From a checkpoint of a small mixture-of-experts model trained on Wikipedia.
Size: 8 layers, width 128.
Experts: 96 experts in each of 8 layers, 96 SwiGLU neurons an expert, 2 picks a token, a softmax router, a shared expert of 128 neurons.
Training: a variant of SOAP for the experts, 296M tokens.
Below are experts of layer 4 (counted from 0) of a mixture-of-experts language model. Rows are named router (the router's row for the expert), gate (a neuron's input weights, with its number), up (a neuron's input weights, with its number) and show model dimensions 0-127. Each number is 50 + 10 x the weight over its row's rms, rounded and kept within 0 to 99.
Before each expert's rows: "gets" lists some tokens that make up at least twice as much of what it gets as of all text. This comes from a sample of Wikipedia text that the model never trained on. Tokens count by the router's weight.

# expert 63
gets: "ing", " United", "ong", "ers", "og", "ans"
router:47 45 58 45 35 47 57 51 61 46 57 47 50 62 49 45 61 37 44 54 57 49 73 41 52 60 52 44 47 43 41 44 53 42 33 44 55 47 49 41 46 50 51 53 28 54 43 63 45 56 59 50 54 48 46 69 62 60 46 56 45 55 74 59 48 50 52 25 64 33 53 61 40 45 59 57 60 52 38 60 35 58 60 47 69 70 50 57 65 40 66 44 44 73 49 57 46 55 33 43 41 36 37 58 63 35 42 39 53 62 52 33 58 48 37 60 61 63 30 47 45 42 42 59 57 51 39 64
gate3:43 53 44 34 50 59 58 52 43 38 52 62 55 46 48 37 48 58 32 44 40 53 69 46 55 50 55 43 56 31 43 46 62 55 43 51 41 32 48 44 47 71 60 59 62 46 63 43 64 55 66 57 43 46 53 56 62 74 47 40 58 44 40 46 63 59 57 50 58 42 34 48 50 43 49 58 50 50 54 42 53 48 51 45 41 42 63 40 44 42 26 55 54 31 47 62 63 64 47 51 51 59 42 60 55 53 54 58 60 49 59 33 47 07 38 55 41 57 58 60 60 55 62 43 56 40 39 38
up3:56 45 63 48 53 46 69 46 50 52 47 52 41 56 55 54 57 35 71 63 47 51 48 56 66 56 55 47 26 65 25 57 40 63 58 48 43 43 58 45 65 61 69 73 34 49 46 59 50 36 50 59 65 75 39 48 57 34 48 56 63 42 60 49 48 52 48 62 55 42 50 69 55 43 66 49 54 48 41 51 47 43 45 56 44 45 44 47 67 55 71 53 41 44 63 42 51 40 52 40 47 49 60 36 56 58 58 47 38 36 50 48 43 61 57 60 65 37 48 40 47 41 31 47 42 62 48 67

# expert 10
gets: "ed", "ing", "ated", " played", " found", " out"
router:36 62 51 50 41 73 46 32 55 61 53 43 41 43 35 53 38 58 48 63 57 56 49 28 66 49 38 48 59 64 46 51 35 42 48 59 53 39 61 48 55 55 43 42 37 56 55 60 61 67 56 38 56 54 67 51 59 65 41 53 68 50 52 54 33 35 48 32 49 42 56 68 44 40 55 42 66 55 47 38 44 42 30 53 47 45 61 62 61 56 62 71 51 62 46 62 46 62 35 43 50 43 40 68 44 46 60 45 49 57 41 52 44 59 36 50 63 38 30 49 45 53 52 62 62 47 54 56
gate4:40 40 57 37 46 53 53 61 50 22 62 59 54 43 47 61 40 52 43 55 42 56 83 54 47 50 53 53 41 47 59 49 50 63 48 59 63 40 45 42 48 63 55 59 59 70 47 59 63 58 44 46 62 82 38 40 53 54 43 43 58 38 53 58 63 35 46 44 63 45 48 27 32 52 52 55 58 50 39 59 40 59 37 44 43 51 54 66 54 45 62 42 44 53 61 44 61 42 42 49 52 42 57 47 53 50 53 72 36 55 48 56 57 42 39 39 51 61 54 35 54 51 56 64 35 55 45 30
up4:48 37 54 44 45 56 78 48 63 48 39 59 56 45 47 51 58 49 58 54 49 59 52 61 61 48 57 28 42 40 78 49 54 43 54 43 49 67 70 46 45 33 61 40 64 44 43 47 57 58 33 61 47 38 68 42 65 61 43 48 41 48 58 68 38 43 51 49 52 56 65 62 46 57 62 35 56 56 58 31 57 36 46 51 58 49 50 52 38 37 51 42 63 61 42 49 65 48 56 50 73 56 56 37 37 53 42 48 48 61 41 40 50 43 45 55 63 57 44 55 44 52 70 42 74 42 55 43

# expert 40
gets: " B", " V", " C", " c", " b", " v"
router:44 54 38 64 56 40 40 51 59 42 46 41 57 42 43 51 49 52 65 36 35 64 39 42 48 67 69 67 39 35 36 44 30 49 59 50 49 48 65 53 58 51 42 47 54 54 46 51 31 56 49 47 53 36 41 33 48 68 45 39 47 34 41 21 36 28 62 53 50 50 47 49 63 41 63 34 38 55 43 52 45 40 47 36 57 52 42 65 56 57 60 45 51 52 41 60 59 35 50 57 29 43 58 44 34 57 46 48 57 46 62 60 70 62 49 43 40 41 54 51 37 59 49 51 48 45 61 43
gate4:43 48 63 40 43 40 49 55 48 56 61 55 55 57 46 62 56 39 34 61 47 57 38 63 64 58 59 32 64 56 40 65 45 49 53 53 57 74 33 50 58 57 62 51 49 42 54 40 54 40 58 42 49 61 66 44 34 56 54 51 57 54 48 49 63 28 52 49 44 41 34 44 50 49 76 46 56 60 59 48 46 49 59 54 34 56 50 39 64 53 62 43 53 44 67 36 61 61 57 48 46 57 44 68 61 58 31 63 44 53 56 44 48 37 46 56 80 32 41 53 57 67 64 39 38 48 50 47
up4:43 53 46 41 51 58 65 52 35 46 42 52 39 53 45 39 51 54 67 55 43 54 34 51 42 44 52 53 49 35 38 46 50 46 53 45 55 28 52 34 50 46 41 54 39 41 49 38 65 35 61 55 32 27 54 67 57 47 64 45 32 28 49 50 42 78 51 73 52 55 53 48 50 49 47 37 48 55 53 53 49 48 37 34 55 44 47 63 38 69 57 47 51 59 42 62 28 46 52 38 57 37 57 56 41 60 68 48 56 38 54 58 54 41 52 34 45 68 53 46 34 58 46 70 42 49 46 61

# expert 61
gets: " the", " The", "'s", " their", "The", "-s"
router:49 49 64 45 43 49 41 53 64 55 57 46 70 33 44 43 63 42 47 51 39 67 56 46 48 60 65 38 73 64 41 61 53 55 50 62 46 44 49 38 45 59 40 39 50 59 54 32 48 24 70 42 44 36 59 54 57 52 49 52 55 61 50 56 31 43 52 63 55 45 69 55 37 50 53 42 48 44 35 56 66 57 34 44 44 34 48 53 42 34 64 32 35 45 45 55 40 53 46 64 56 35 54 56 41 60 56 37 43 58 58 58 60 58 37 55 41 66 44 33 64 40 39 35 56 48 58 53
gate12:29 62 83 65 60 45 65 36 43 45 57 63 56 44 55 60 51 38 61 51 45 47 48 53 50 43 37 31 51 51 66 55 62 37 59 48 45 51 65 41 62 26 51 41 27 44 52 36 45 48 39 45 30 45 56 40 58 55 45 51 62 53 54 44 48 66 51 51 62 42 47 47 51 57 44 35 51 48 58 64 56 47 48 47 53 49 54 55 27 54 51 42 44 60 59 59 55 63 56 56 59 42 47 39 48 41 50 34 34 50 40 61 47 50 46 60 42 42 60 49 56 48 62 44 49 46 86 43
up12:36 69 52 45 52 37 32 42 47 54 73 44 36 53 44 42 57 34 44 55 46 37 52 45 51 52 50 36 57 66 56 66 47 55 48 51 56 48 50 45 74 38 44 52 46 56 62 42 41 56 46 50 32 40 67 45 71 48 40 56 48 43 33 55 60 61 48 46 58 37 65 46 54 61 55 47 49 50 31 64 61 44 37 70 28 38 53 52 25 51 52 47 45 51 72 50 46 47 58 47 43 45 47 48 57 60 53 54 33 36 27 61 51 51 44 53 46 41 66 54 57 52 54 44 54 52 67 37

# expert 14
gets: "ly", "ely", "ing", "ed", "ically", "ively"
router:69 56 53 35 41 52 44 35 47 58 61 53 38 64 36 56 49 45 57 48 46 39 64 47 52 57 49 56 43 35 36 45 64 32 33 56 46 43 39 51 41 68 53 27 53 70 52 51 54 35 60 40 45 57 66 65 65 47 59 60 56 42 43 50 47 59 40 69 60 41 70 47 48 31 52 42 66 38 48 57 33 48 32 49 67 57 53 48 54 65 53 45 62 54 46 41 37 55 38 47 58 51 49 57 47 43 62 49 49 60 53 38 59 48 32 67 49 44 45 56 42 64 43 66 50 37 49 62
gate3:51 45 44 39 57 51 44 28 49 42 64 44 48 53 51 45 35 56 42 41 36 57 63 54 57 45 51 61 42 50 49 62 48 42 54 37 48 54 60 26 56 47 51 41 35 40 50 35 69 19 48 55 55 59 30 52 53 38 42 29 43 31 40 37 43 62 56 58 58 33 54 41 43 49 40 66 67 64 45 41 64 40 54 51 27 56 51 43 59 47 52 58 53 37 51 56 62 48 54 57 70 52 54 54 60 43 48 61 61 56 43 29 65 43 54 55 61 55 55 47 35 39 55 55 51 49 49 63
up3:52 28 46 47 50 58 40 52 65 42 49 53 30 42 44 49 56 52 52 55 42 51 36 56 44 39 55 45 42 36 34 47 54 43 54 65 59 59 67 38 50 60 49 63 60 45 53 54 55 49 58 46 27 24 45 46 43 40 53 50 58 45 50 51 56 47 62 61 41 59 47 50 69 54 35 29 44 42 56 36 39 46 60 54 66 44 54 57 34 51 34 42 49 46 47 46 54 47 34 66 51 49 46 38 53 57 51 49 41 37 41 61 38 44 51 35 52 23 20 63 57 46 52 46 43 48 32 35

# expert 58
gets: ",", "\n", "),", "==\n", ";\n", "==\n\n"
router:66 44 58 50 46 67 47 66 45 32 51 66 39 54 48 50 61 41 53 44 48 45 48 42 43 51 50 43 43 43 45 60 65 54 29 62 50 60 59 37 50 42 63 36 35 68 59 33 46 40 64 54 37 53 63 36 66 36 47 33 55 62 58 61 38 57 63 43 48 40 55 44 40 67 53 48 69 40 34 44 41 43 47 49 64 42 43 46 67 60 60 57 46 74 51 49 44 56 31 44 68 54 54 51 53 59 50 48 55 56 54 46 51 38 60 41 70 64 41 36 48 42 58 59 37 45 60 48
gate3:50 61 34 35 43 60 66 44 44 42 58 43 46 63 58 49 57 56 46 51 64 34 50 31 53 48 39 46 39 72 51 41 60 71 47 40 51 53 45 64 54 41 64 58 40 34 34 43 65 56 37 40 44 51 41 31 55 57 43 64 42 42 52 33 40 59 49 64 41 54 59 47 53 53 59 58 46 63 45 68 42 55 53 48 66 60 49 55 35 54 29 28 42 38 44 62 56 65 53 45 52 39 56 42 40 29 38 41 61 55 42 51 57 36 36 51 53 61 58 52 52 59 57 69 44 54 53 57
up3:63 25 45 59 48 58 51 40 36 51 48 48 46 57 56 51 53 40 39 49 39 63 57 51 46 57 53 63 46 38 55 60 33 37 73 52 58 60 62 49 57 64 40 62 39 61 35 59 39 59 68 53 42 52 33 63 47 44 56 47 54 53 42 72 63 37 59 47 56 29 32 54 40 46 61 69 49 43 59 50 52 45 48 52 52 49 51 54 55 38 61 52 78 39 35 49 51 52 40 60 35 63 52 60 56 62 57 44 34 52 53 25 46 40 59 50 56 45 43 42 45 41 44 52 59 39 58 63

# expert 84
gets: " J", " G", "ab", "p", "az", "b"
router:51 71 62 67 52 50 47 59 66 48 63 41 49 41 55 51 40 59 48 70 50 58 46 51 57 41 55 56 40 45 63 46 54 53 42 58 52 57 71 51 59 40 46 65 48 52 72 38 39 54 42 59 62 47 34 38 44 44 40 49 47 70 58 38 80 49 52 48 57 50 38 48 51 45 48 55 48 61 55 60 33 52 49 43 57 69 28 58 62 42 60 43 50 45 55 50 28 36 33 48 47 47 59 55 49 48 30 46 39 48 58 60 46 43 60 54 73 55 47 51 45 42 48 36 56 42 61 27
gate0:55 31 48 53 57 45 62 51 58 60 34 48 64 41 54 46 45 45 53 43 53 54 35 55 40 54 43 49 63 54 44 53 58 57 45 42 56 60 51 33 53 50 66 64 46 51 51 53 56 58 43 42 44 43 35 46 68 43 47 68 41 62 41 47 54 52 46 20 66 31 38 42 57 34 50 41 50 36 59 44 30 49 36 57 33 57 59 31 51 51 59 46 37 47 59 56 50 39 54 45 43 52 41 53 28 59 42 63 59 54 50 48 27 44 60 54 36 61 39 41 59 67 41 58 66 46 30 58
up0:39 46 49 41 41 47 62 46 52 58 63 57 51 40 53 38 50 47 36 33 62 34 45 54 47 47 65 40 44 44 57 44 49 67 63 52 48 62 59 44 47 60 59 61 59 32 50 44 73 53 51 59 48 43 18 53 70 27 55 40 50 61 30 50 57 61 32 46 61 49 43 35 63 59 46 64 49 61 53 50 56 57 39 52 32 48 52 60 62 53 47 58 45 42 37 65 52 38 50 26 30 56 54 50 48 65 42 39 42 65 40 51 38 51 60 55 40 46 44 50 46 49 55 39 61 52 40 47

# expert 23
gets: ".", "–", ",", "201", "202", "/"
router:59 52 66 72 36 62 37 35 62 43 56 43 51 54 36 66 61 46 56 59 29 48 65 40 47 42 54 40 39 38 32 54 58 40 35 61 64 65 42 44 43 40 66 49 50 65 67 40 58 44 44 37 52 47 53 47 56 50 34 59 55 60 64 53 40 50 59 55 63 49 72 55 48 33 59 39 53 52 39 60 40 64 44 65 57 65 42 48 67 36 63 57 62 56 48 43 52 62 31 53 38 36 45 38 44 57 49 39 45 61 60 51 51 58 43 64 46 50 45 45 39 48 40 49 44 53 48 44
gate30:57 49 59 62 53 61 54 65 30 57 45 33 53 49 68 40 46 54 36 51 70 49 53 49 48 54 55 35 72 29 57 57 40 45 43 51 29 42 47 66 53 52 35 54 45 58 46 40 48 39 45 37 73 32 28 51 45 57 58 50 41 55 49 46 70 33 36 41 61 41 51 56 32 39 49 58 62 48 59 54 46 52 55 39 53 59 52 49 62 48 51 40 61 40 54 50 45 74 54 52 61 40 36 50 41 56 54 59 45 47 34 40 57 50 30 38 56 45 36 65 52 40 52 49 44 53 49 60
up30:53 56 42 53 46 57 55 64 56 59 32 54 57 39 48 43 67 37 59 57 54 45 56 50 45 31 62 55 58 47 65 44 47 69 50 60 41 59 48 52 37 51 41 60 45 51 53 50 56 55 52 50 51 54 30 27 48 56 34 59 41 38 61 26 71 58 42 62 45 48 57 27 41 74 62 51 54 61 40 38 33 43 51 34 58 44 53 66 42 62 36 40 58 45 44 52 49 53 52 66 36 54 55 46 65 55 36 46 51 54 38 40 66 53 44 46 59 53 43 43 55 43 65 44 59 67 60 38

# expert 18
gets: "ary", "ial", "ern", " known", "ical", "form"
router:58 61 55 48 39 47 45 48 58 48 57 48 40 63 40 45 58 39 51 42 43 64 56 42 65 51 44 41 26 45 25 60 63 32 39 52 53 50 58 61 26 52 48 65 53 66 67 49 59 57 43 38 59 41 54 60 60 57 50 31 55 55 39 44 31 59 61 27 46 37 64 70 65 38 67 43 49 42 53 57 51 49 45 56 53 50 53 27 47 42 59 59 51 57 45 58 55 48 39 64 36 56 55 45 44 55 58 47 52 62 32 46 46 34 40 52 50 39 52 33 61 60 53 49 34 52 40 47
gate8:45 51 45 62 54 51 57 48 60 59 49 50 43 49 56 50 42 68 56 53 63 53 64 46 36 62 52 49 47 34 50 60 58 56 51 36 37 53 36 65 59 41 55 50 56 45 53 47 63 54 38 52 63 49 50 50 48 38 53 57 53 96 63 57 56 71 49 35 68 61 36 44 42 74 49 35 69 37 44 42 48 51 56 40 36 35 38 47 60 45 69 59 56 47 56 41 58 42 46 53 55 61 49 53 45 52 55 47 57 49 71 50 49 55 45 60 43 63 56 52 42 65 50 50 54 37 54 30
up8:43 47 59 47 45 49 52 54 40 55 53 50 49 52 49 61 38 50 52 44 47 49 53 47 45 40 48 43 37 48 41 54 40 68 59 62 38 75 53 51 54 71 36 52 63 50 49 23 63 27 42 48 50 46 41 41 54 47 44 48 54 32 62 43 49 65 45 53 51 48 49 55 64 37 46 44 34 39 55 55 47 58 48 47 39 53 59 47 61 61 56 52 56 37 52 40 41 67 42 66 54 49 56 74 49 46 53 38 55 45 20 54 50 55 29 56 32 37 51 57 43 39 29 27 57 52 65 58

# expert 86
gets: " two", " other", " three", " some", " main", " high"
router:58 67 48 36 43 42 46 51 63 50 53 49 52 56 42 70 59 44 59 60 66 71 56 48 72 54 57 52 52 65 29 50 58 56 46 54 56 52 44 62 49 58 58 49 49 67 38 36 41 37 66 45 54 39 52 72 54 52 56 52 56 41 42 63 26 65 52 51 53 52 70 51 58 45 64 40 50 49 28 50 35 60 35 60 51 49 48 44 51 50 58 59 33 47 42 59 43 59 41 53 56 41 50 61 55 32 64 44 64 53 50 35 54 59 35 57 48 44 55 40 56 69 36 53 42 51 36 31
gate1:31 64 50 43 49 40 54 42 40 32 42 28 53 55 39 59 50 51 48 49 65 39 65 53 47 47 54 46 47 47 40 39 49 45 73 56 53 51 77 47 51 40 55 40 58 44 52 42 57 48 53 47 33 65 45 42 55 53 57 32 52 40 42 49 61 60 60 65 53 57 49 40 27 40 60 55 52 42 49 51 79 55 40 41 50 64 33 64 51 35 56 43 61 28 36 48 57 53 43 62 49 61 49 36 44 33 55 61 54 48 51 52 47 58 57 33 56 64 44 38 68 51 46 50 41 60 56 38
up1:60 40 63 52 38 58 54 50 60 47 55 49 45 47 52 52 50 52 55 50 51 70 41 56 53 43 57 37 52 38 59 42 40 35 44 46 62 40 53 61 50 56 39 48 56 69 45 40 56 40 30 44 45 57 60 28 56 39 34 51 51 51 60 22 53 54 55 71 66 45 50 58 49 63 58 61 39 42 38 58 41 34 22 33 49 51 46 66 50 41 55 45 43 41 36 52 28 43 62 55 54 56 67 44 46 62 29 35 45 50 51 43 38 46 64 55 53 46 43 60 34 58 47 42 49 48 69 52

# expert 26
gets: ".", " The", "The", ").", "'", "\"."
router:53 35 62 55 47 55 28 60 36 52 40 39 48 46 47 67 52 38 52 60 47 58 62 58 53 47 48 37 44 49 39 71 30 53 43 42 55 65 39 58 52 40 44 50 39 46 54 29 53 51 35 36 46 37 50 60 56 54 52 52 60 46 63 37 40 36 44 56 63 57 58 47 44 38 71 33 41 52 50 61 33 60 64 62 52 46 27 59 54 36 58 30 53 56 32 48 49 57 53 51 40 50 69 51 59 52 50 48 52 50 49 32 55 44 43 54 44 69 61 36 66 48 57 56 60 63 47 41
gate53:51 51 49 82 52 45 43 63 40 56 42 46 46 85 42 51 49 49 51 37 52 46 49 47 50 30 44 49 42 48 55 51 63 58 52 51 53 67 48 67 57 43 64 39 48 54 51 63 61 45 62 34 55 43 37 53 58 48 50 40 39 53 40 41 52 53 38 32 56 57 54 43 68 75 69 59 47 61 43 48 52 40 41 40 59 51 60 59 54 38 46 54 30 58 34 32 56 48 49 81 42 57 41 54 62 63 45 44 51 46 61 45 44 52 38 44 38 60 45 45 37 55 49 47 51 55 44 57
up53:67 35 43 72 51 44 59 44 46 47 52 59 74 51 51 60 52 48 53 56 48 49 47 41 50 55 40 68 42 68 52 71 44 57 58 60 41 44 58 49 31 53 58 34 44 60 58 50 41 29 54 55 62 60 42 48 75 48 77 50 62 66 57 66 44 51 47 43 57 58 68 55 45 60 46 56 50 56 55 63 56 61 58 34 50 56 66 41 55 31 51 56 55 41 58 37 57 48 48 46 30 53 37 56 42 58 49 54 46 62 58 47 66 49 48 25 43 64 52 46 37 49 46 54 57 44 53 52

# expert 75
gets: "–", " ", "199", "2", "200", "197"
router:63 56 65 58 36 61 33 40 66 38 48 42 49 64 41 69 55 44 56 45 24 36 58 27 51 50 40 41 61 48 29 55 50 54 45 58 65 65 39 41 47 39 66 44 43 63 68 43 62 43 54 39 52 45 50 47 60 53 31 45 56 69 62 50 39 48 60 60 58 40 65 48 54 42 56 37 57 39 41 61 41 59 47 59 53 58 49 52 57 54 60 54 65 64 44 53 46 61 32 53 38 35 43 38 39 56 54 38 36 66 59 52 49 57 43 63 49 51 49 42 47 55 42 41 39 47 42 48
gate0:53 57 56 49 45 56 43 45 45 42 42 49 66 41 48 58 41 58 39 27 44 62 50 23 62 37 37 36 70 49 46 58 53 58 38 57 51 52 54 34 56 45 38 45 51 25 45 51 37 55 43 64 47 64 44 48 39 49 50 37 62 66 59 49 77 44 58 59 40 34 40 46 39 55 40 46 38 51 52 57 46 47 55 65 55 54 56 41 47 55 52 63 47 57 62 48 33 44 61 55 55 64 46 51 50 57 43 55 54 35 59 40 39 70 50 36 74 29 48 52 46 56 62 40 63 54 48 55
up0:57 40 82 49 57 44 48 57 49 39 62 46 65 51 45 53 30 53 52 36 48 45 76 72 48 47 36 49 56 38 55 34 45 35 56 49 56 61 34 56 51 59 60 57 63 41 43 38 49 57 51 52 41 53 62 45 53 53 50 52 35 33 55 46 49 57 49 61 67 63 62 61 39 48 53 58 36 71 51 51 53 48 50 44 48 44 56 49 56 61 50 54 33 69 52 40 63 47 54 36 52 35 43 71 50 39 74 50 57 55 60 32 54 60 48 44 46 67 38 39 54 48 46 61 40 39 52 55

# expert 56
gets: " ", " (", " in", " a", " −", " |\n"
router:55 54 58 55 45 59 35 50 71 46 54 44 41 53 34 50 59 62 59 64 42 58 63 52 42 43 34 62 45 31 46 58 44 42 56 45 62 50 46 34 66 52 59 43 61 56 57 59 71 46 41 48 36 38 41 48 59 44 43 52 48 69 54 46 48 42 33 44 54 53 68 35 42 31 49 44 36 42 57 70 39 63 47 55 70 46 42 46 65 51 53 67 52 62 65 42 38 57 43 41 48 61 40 33 49 73 60 52 34 45 51 45 43 52 36 41 57 33 48 57 38 38 53 49 46 59 52 63
gate2:51 43 65 39 55 40 58 37 57 60 54 47 28 51 44 44 54 73 66 57 53 42 43 69 47 40 72 53 51 55 51 51 42 71 60 59 62 37 49 43 49 56 57 41 63 41 47 46 64 38 42 38 45 50 62 49 41 49 60 56 33 51 52 36 40 50 44 64 55 52 57 41 45 56 34 41 53 71 33 41 62 41 36 56 45 53 60 49 41 60 39 51 67 40 41 64 34 43 59 33 43 63 40 62 40 48 42 56 49 48 51 49 46 52 67 56 47 45 65 56 54 37 48 47 21 40 46 49
up2:49 52 40 50 53 55 47 38 48 45 69 37 66 49 70 51 35 20 33 60 57 54 73 43 50 58 49 55 63 37 64 53 61 60 42 38 67 63 60 64 71 51 53 63 51 57 55 49 43 51 68 57 60 48 38 29 72 40 55 45 32 47 50 55 42 46 51 45 36 39 48 50 33 59 48 42 37 48 51 50 43 40 44 37 46 48 35 42 58 68 53 56 47 56 47 55 53 46 55 53 53 45 38 51 62 42 58 49 43 52 58 51 60 36 52 42 45 54 54 63 48 65 38 51 45 62 32 64

# expert 89
gets: "v", "b", "l", "d", "k", "g"
router:49 49 64 60 49 52 46 58 64 29 49 58 54 56 43 56 44 50 52 58 49 60 35 66 48 35 47 51 50 58 64 48 58 58 51 58 43 70 48 51 47 50 56 52 52 64 35 45 37 46 36 62 53 53 46 60 43 53 40 30 43 41 50 57 55 40 53 45 68 27 36 54 50 45 45 55 53 55 61 52 49 57 56 51 40 72 37 59 43 43 53 54 58 53 50 48 50 31 40 45 35 33 53 48 46 54 60 40 31 64 38 32 68 36 61 62 64 66 41 34 52 47 68 55 29 34 43 32
gate0:56 41 53 57 40 56 63 67 56 53 46 59 45 72 57 51 54 58 50 45 48 53 47 71 43 50 67 38 61 66 43 49 39 50 69 48 39 43 54 42 45 57 43 54 68 44 47 47 60 54 51 56 68 52 53 71 52 54 50 49 30 36 61 50 52 50 67 65 46 40 40 59 58 44 56 54 45 37 45 44 63 41 60 63 65 46 57 50 47 56 46 44 39 57 37 47 52 54 42 47 61 61 54 73 44 77 47 77 54 54 27 61 65 59 29 56 43 42 50 39 48 43 58 39 44 51 55 56
up0:35 59 46 57 42 40 41 56 69 44 56 61 26 51 58 59 46 39 66 65 41 45 36 44 31 43 50 66 56 53 56 46 27 60 30 50 46 57 61 54 49 40 43 64 43 61 45 73 51 45 56 42 45 36 49 21 54 29 53 41 35 62 34 38 40 45 41 48 32 55 68 43 50 48 35 43 50 48 54 48 49 59 35 46 53 50 50 44 47 65 46 64 54 59 45 38 57 58 62 58 44 58 53 58 45 45 50 44 48 60 63 50 54 49 56 53 40 41 52 54 56 65 66 38 46 52 33 42

# expert 19
gets: "p", "u", "ul", "ig", "g", "ib"
router:55 66 58 63 43 34 54 38 43 51 55 70 46 36 51 43 54 53 54 55 50 57 45 41 57 45 49 45 47 28 44 51 61 47 43 52 56 51 43 56 67 49 27 60 46 49 62 46 51 46 27 42 64 53 44 46 38 53 44 45 30 51 42 38 49 54 60 36 53 64 41 46 41 39 57 42 41 72 71 54 48 45 42 38 55 61 42 52 61 55 61 49 58 47 37 35 54 40 66 60 36 29 43 48 25 44 65 46 52 50 30 51 45 56 66 59 67 44 35 35 42 56 50 47 51 45 40 40
gate2:66 70 61 34 56 51 63 33 43 72 58 28 60 50 48 37 32 64 63 51 34 35 58 50 45 76 63 64 45 38 47 53 48 53 39 41 56 60 69 67 54 57 54 52 62 59 51 38 44 59 51 43 49 36 49 45 59 54 41 43 63 40 43 59 51 56 36 40 40 52 40 53 48 47 41 46 40 28 41 68 34 50 51 45 46 54 45 35 61 55 41 41 51 56 57 54 56 43 44 34 49 51 64 50 57 48 51 44 33 58 54 42 66 43 49 53 31 40 56 60 38 45 60 52 46 40 48 45
up2:72 66 50 66 46 54 54 42 36 54 54 48 41 42 43 44 36 72 52 41 45 47 43 50 61 47 65 49 52 34 40 41 63 42 49 43 45 52 61 47 55 65 54 56 53 54 45 41 53 31 36 48 58 42 44 44 41 65 53 48 73 43 35 58 50 53 35 48 33 36 37 57 42 45 43 51 31 35 45 61 42 39 38 67 43 43 65 49 47 37 50 45 59 63 37 46 54 39 54 51 34 36 60 61 55 46 51 63 55 56 44 33 57 62 43 36 34 54 51 37 46 39 73 43 57 40 38 40

# expert 74
gets: "\n", ")\n", ".\n", "==\n", "\n\n", "===\n"
router:59 42 52 41 63 48 39 48 52 47 36 46 32 56 58 36 53 39 52 65 51 58 53 40 52 46 51 35 53 52 42 45 62 53 45 47 60 55 54 37 51 31 60 41 55 60 45 60 56 44 61 36 63 50 52 60 65 32 42 39 52 69 73 70 32 55 50 47 59 51 56 45 36 61 48 34 52 50 35 67 59 51 33 62 52 37 46 49 59 34 64 54 46 53 53 53 58 64 40 49 64 56 63 38 60 51 61 33 48 58 60 71 43 65 59 40 47 56 34 71 47 39 54 46 52 42 62 37
gate0:52 45 70 49 49 38 61 53 40 40 27 52 46 53 42 48 58 42 35 45 67 66 32 57 54 46 72 42 54 58 63 55 46 44 59 65 61 34 57 58 48 48 52 52 46 43 49 43 39 57 50 29 51 53 44 50 61 48 38 40 36 48 51 55 40 47 59 35 49 33 34 37 59 47 58 45 45 51 55 46 57 35 56 53 51 50 47 60 51 71 42 42 32 42 47 63 41 40 62 48 55 41 71 59 53 74 33 41 47 53 54 51 32 46 57 62 47 52 55 30 33 62 44 41 59 29 54 55
up0:39 56 64 67 44 55 53 54 59 31 66 31 50 32 60 53 37 31 48 39 45 75 45 57 64 44 48 55 57 59 51 57 35 52 44 60 42 51 68 48 51 70 46 52 53 32 39 61 46 68 52 43 56 55 37 52 48 54 53 42 45 62 55 64 58 53 54 50 47 55 48 32 56 56 59 35 36 62 37 58 63 50 45 54 53 51 63 47 55 41 70 54 53 44 36 47 42 48 47 65 72 47 35 45 51 64 53 57 55 66 54 47 36 51 43 35 40 41 45 56 40 48 36 48 33 39 45 69

# expert 35
gets: "1", "2", "3", "10", "4", "5"
router:60 56 48 45 54 55 40 49 66 40 58 36 33 69 40 60 40 62 40 68 48 45 58 35 55 56 41 60 48 36 52 43 46 44 50 62 64 56 44 40 41 42 69 63 30 65 48 51 53 62 47 44 50 42 48 54 60 60 33 61 55 49 51 65 34 43 31 66 46 37 58 50 47 54 71 42 60 35 56 51 38 64 54 53 49 63 53 51 50 52 56 63 69 56 61 52 49 42 44 48 47 50 45 46 50 34 45 61 49 59 62 31 52 72 58 62 53 39 52 57 31 51 49 33 39 65 58 40
gate4:67 53 34 55 52 47 43 49 49 73 58 44 41 44 37 63 68 68 35 49 51 58 60 43 53 49 50 33 53 37 58 44 65 40 45 24 48 41 52 40 52 54 56 50 70 44 55 39 43 45 49 54 47 58 41 44 51 41 52 42 49 52 59 51 69 39 47 60 46 42 42 69 45 41 63 55 58 19 58 34 47 41 44 46 45 48 43 49 55 44 46 42 46 48 58 23 55 60 38 44 67 47 62 57 61 48 32 50 69 38 46 50 39 56 56 39 58 35 52 42 60 56 43 48 36 60 48 59
up4:40 48 73 50 37 38 57 58 63 19 40 63 60 52 71 39 37 35 56 60 53 39 38 64 56 58 46 50 58 61 34 59 44 69 58 69 48 56 53 53 56 44 54 38 35 54 41 35 49 42 55 50 45 47 50 61 56 44 43 57 45 56 53 30 36 70 64 39 57 63 45 29 63 55 39 53 43 61 55 58 61 58 56 41 54 39 55 51 33 49 36 42 43 50 46 65 48 36 65 69 43 52 38 54 43 54 43 57 38 53 44 50 52 47 48 52 41 60 54 53 63 50 61 59 52 44 44 48